Weights of a small mixture-of-experts language model, trained from scratch on English Wikipedia.
Size: 12 layers, 95.2M parameters.
Experts: 32 experts in each of 6 layers, 320 bilinear neurons an expert, 2 picks a token, a softmax router.
Below are experts of layer 3 (counted from 0) of a mixture-of-experts language model. Rows are named router (the router's row for the expert) and show model dimensions 0-79. Each number is 128 + 24 x the weight over its row's rms, rounded and kept within 0 to 255. Numbers have three digits each.
After each expert's rows: a language model's description of what the expert responds to. This comes from a sample of Wikipedia text that the model never trained on.

# expert 5
router:170090095108132140116132086125135148096135171148108141183151106103124111086110084145175116120120118099169147147158121146127120129120141101129137055109138127149139070140087120079153133119136139162141121141106110125140098113164131118136124135
What it handles: Coordinating and, or, & and the verbs was, were, is, been, became, joining list items, clauses and titles.

# expert 7
router:189181093156094150134129138081146120120141129174054108170071144121116123171112124142120146105157124145094132168128150120147101156139080152142125109123117115128154148146106153116129136141091143118147161141128134085152122104106084149093119098
What it handles: Infinitival to, modals and clause links such as would, can, while, until, as, after verbs or pronouns, e.g. "want to", "See also".

# expert 20
router:135132131097087123112125114105139114148139122092116156114090144124114111125084105134194150127102134161142172097117112112117131133138121191186096106114108134135157097109135113119169159096101110161105129120115124171102150079089134170119141121
What it handles: Colons ending labels or years before values, such as Born:, by:, 2011:, set:, in lists, discographies and tables.

# expert 8
router:126143099102142124114099144138130132116131116155115150136128176143092126110133160123130150092135087151140150142131138094116145121115132113163128151086102112103147121162122168129120133125157087135124126112120090137119171086162110120135137148
What it handles: Prepositions introducing places or dates, such as in, within, since, near, (born, plus table cell separators following place names.

# expert 21
router:151145085125147113158129182159107157154135110132161136097134170148114126092136151097119136145128145132138162086131165136084120121113105143089164096120116134125171126138137132111111124127135144092106100145144142103130117068131138101135139126
What it handles: Adjective and adverb endings and negation or degree words, such as -ic, -istic, -ful, not, only, never, plus States after United.

# expert 17
router:125143173146156115104085139138122114135132146110136136158155108139114084156150152128111146108193168113135111123143125166112105103153141112095130149127180104137061172136159132126156106126118127108137150099129130122094185140144125109109116089
What it handles: Line breaks ending taxonomy, infobox or heading lines, like after Class: Insecta or = Title =, plus coordinate seconds marks.

# expert 13
router:111099093122101156104100169147127108128120098185109113088103146092097109115152112134137138146129109155144114120159144106130121097118147089120123067126161125139143117143124123152146137102064129123079132141133087117109116108188121093120152112
What it handles: Commas, often fused with a word ending, mostly after introductory years or dates like "In 2021," and in list series.

# expert 27
router:099139126103117109165160166101108074133153109138094091096103110115129161163133146126115122134111165134122144125140138122140203121137144120144101146112165159134090114148131109120156110135062156174209149117134172119119124181168114126165126097
What it handles: Middle pieces of foreign names and words, often Slavic, Arabic or Spanish, such as Huss(ain), Kors(akov), Barcel(on)a, Dav(enport).

# expert 26
router:095090147164125154126113116127133136107151142146133140101157145129174109111092125133079110122097141088147125126107138122120154113134111107079130138123119127084162088135093129134152109177131120134069119138140106112098129112084136156122121144
What it handles: Table header words and percentage endings, like title, Pts, Votes, 84%, plus the and its before nouns.

# expert 15
router:113138103080139066136130146101150191125122143120159130095134086118089163104142110161116121125147121137153150145107043127166110167100127135136103098130163130100154177143131111140140100157092124167098130129139133119103112127102125125091141139
What it handles: Given names and their endings in lists, casts and credits, such as John, James, Gérard, Valerio, Eduardo.

# expert 18
router:138138165097096135146128140191134131162140154126073147152132141130134135113107136128102113090079154106138072128149170133155094106145101114140124184139113090106092116122149138119132127128131110138114107137089120151159138150084145114160099143
What it handles: List-item dashes after See also headings, opening quotes of titles, months, and first pieces of words like inter-, de-, Mar-.

# expert 30
router:158144105180128125151104093138082080078132163148146105097132134168119094081177151108134158135089169156149152111079168124134127112146113151121152096115086099099087084172151154157138129138139166067149166148113190135129163067093111102144141122
What it handles: The, a and an, mainly a after was or are in opening definitions, plus modifiers like more, other, national, early.

# expert 6
router:147118089125142122111138086126100132121114138109161101127120189128188142154111107145177119106103102104146123105136122178140126117151126092110150084165077111101155162138115149093118116095132181133139117129157136086118084147165167145118125148
What it handles: Past participles and verbs after was, were or has, mostly about release and creation, such as released, made, premiered, adapted; also closing quotes.

# expert 12
router:144098196166115153101129135135148124136137153138117123147114137105152141164119124137139127159115131120109116154108109100126140099130150134146124091118095150076086074097135142117122121120153116136196085150096107116131124128108164079135101146
What it handles: First piece of a word split into fragments, often a capital starting a name or rare word, such as sw(ord), Bl(anc), Dor(chester); also table pipes.

# expert 28
router:096145148143163134126144141125148091107102114089109134116131126122125148159155092136118149158119136072120115115141127088158139149123102149084149150138177114137090102096099172124090160111162132136189107139150122130109091156089127096113134137
What it handles: Middle fragments of longer or foreign words and names, e.g. coll-ater-al, arbit-ration, Venez-uel-an, plus some table pipes and heading markers.

# expert 14
router:119103137159115134142090094087141105142107179096179137148147125107126111105123145082108115103147136109126107110112133121125105062116057121158138157129149165120159095129139127121164143133161102156150101134106083115145115141158148105080160143
What it handles: Pipe separators between numbers in vote and statistics tables, plus degree signs in coordinates and (aged after death years.

# expert 2
router:106141115091159148114153143086072123109115096158135096153112143109143143121113157117110139130137114131091139105115148111155168120095190118069125142135098112165133194143125114156141121100122122105122156101148156139130118111145174129159151063
What it handles: Closing parentheses after letters or numbers, like C), s), (4), and word-ending pieces in names such as Hec-ate, Vee-J-ay.

# expert 16
router:116125157146129130121118137120086131160132125081095136163176069134108133107141095115150139097116138105115097125137115100107159117120137149164106112118098073166082094122150074141117103115154136155141122129142137106164135138086107144105133128
What it handles: Articles a, the, an after verbs or prepositions, e.g. "signed a", "makes a", and short word-initial pieces like pro, con, per, res.

# expert 10
router:125111113136134143137128113113126152083111154131150103144140087123142131107125135101156090153136089109124127152121130127173165150124148139130105175135090125123104145133151131099142127134087126126077075115118124130096121120140131131128139129
What it handles: Sentence-final periods, often fused with a word ending (s., ed., ation.), plus line breaks ending table rows and list lines.

# expert 24
router:141077107147138126126137149123118163174157122125166160093149127154114146090138127138140153144129122137100104145111169103083129139095116135092133130134128169139144169121208145172142128101144133139141180169111105133128174152169109113146133120
What it handles: Table cell pipes in discography and filmography tables, and media or genre nouns such as television, football, folk, classical.

# expert 3
router:140130143144152153134111114131148120107137161125128109071129096151160116169141122113140099135131108109144139168114111103152088123135148110154094089144136192166149115136153076168103138170145129108100153145101099142136113115111128164166092118
What it handles: Subject pronouns, relative pronouns and subject nouns before a verb in narrative prose, such as he, who, which, it, couple.

# expert 1
router:157120125133129121102125099124165121138136105128185104106131117113111123174132157122097092097099151105150134123091136094141127120111124176150137152209150148144191100110116167132083129141117147170122108141140127130103093128105119140130130172
What it handles: Prepositions like on, at, near, along, off, and born that open dates or places, especially "on" before event dates, e.g. "on April 2".

# expert 25
router:153149103142066106082138135126123120132101104108119141172112119123116114131129123144151098135163115123109137137108123152093134158102046099126097082114135131111152169123131147089091142111185114120123096111136133167115120171143155125143106157
What it handles: Prepositions such as of, with, by, against, including after verbs or nouns, e.g. "associated with", "suppression of", "taught by".

# expert 4
router:155120097114160127123156099167164129121148134159149122154122093133128094141145123103137147144110144165137096102126101142150133147185107142128130149134122170078140139140123066133095101128087149110142118106125150104162157133104086151106121131
What it handles: Line breaks after section headings, list items and table rows, plus table pipes and nationality or field adjectives such as French, Art, Law.

# expert 31
router:151114149116121108146149108122107178147144119116148127049129156136129117086172163162103140117123078108144133131144129143082143159174155109133147168149117170173097081099138157130129118102128099177091140125121139145155105131143103131125178141
What it handles: Numeric tokens in tables, scores, coordinates and dates, such as 5, 68, 194, –19, and digit pieces inside figures like 5,786.

# expert 29
router:112134168122131157195144081137120145130097098171141162137141158170133114126116124130118129175118171172122112125138135103106148122139133113125144199135125077149195155119126098125116145147127113171096092151144110105096130110146110121152102106
What it handles: Nouns like part, rest, half, Team, Minister, List, Head, often followed by of, in tables and prose.

# expert 23
router:139101120160151127141117153114148128105127101167142126075096130171150145074134139094106120136150118180130154149144086157101153127084158148138121149138102121131140155140121103139152139127166147116054155132149135115153133133118149129093112100
What it handles: Pieces completing place and institution names, such as York, Street, -ville, -ton in Binghamton, Angeles, Minnes-ota.

# expert 0
router:092062149133128145132126077118126145178150129086130164129121161119124115102174144116119120120117132091124129118107144139114138118170132084124194145119166124110138182104101129176147128133121083141069132132142119128143109114129105139096124152
What it handles: Number pieces and units like km, million and %, plus word-final pieces and nouns in scientific, chemical and technical text, such as alcohol, zinc, length.

# expert 11
router:106111176118117143100125134160169166127128153095133128185131082140147151113161109126155110170136132139109098104157119126122090150127180142157161141129105131122059093098123142114102121132165120095165109117136125146147144162129164114145149176
What it handles: Opening consonant pieces of a word split into fragments, like Br, Pl, comp, cl, Sch, fr in wire-fr-ame.

# expert 19
router:109182169120108118142135158144140123094133119165091122102142086136134128164104138151095149087122120144104124145155141123120121097171104141142117186160187123168088162128120134124079113149121177123168176121124120128156134106106103148142117109
What it handles: Hyphens opening list lines after a line break, plus first pieces of names and words such as San, dis, Be, Don, Guang.

# expert 9
router:103099125109142108095127121160105155140091082153086076189120163119121164143132144131125118094108104123130125159078100116151128141113159112097145143087152120162117156108118128103099126136056121120166125150105151119138186091162131150133104124
What it handles: Capital letters and pieces inside acronyms and country or position codes in tables, such as CBS, SADF, PGIM, FW, EUR.

# expert 22
router:149156144123118136150131112129140142125125143112162125065120145095156145145103113148138100126125123136162122162134120141114108135114159112103128133077115129123181139089122112115143132181162145112098092134131143128110091142104137110138161152
What it handles: Noun-final suffixes (ations, ities, ers, ism) and head nouns like war, work, project, system, usually before of, and, in.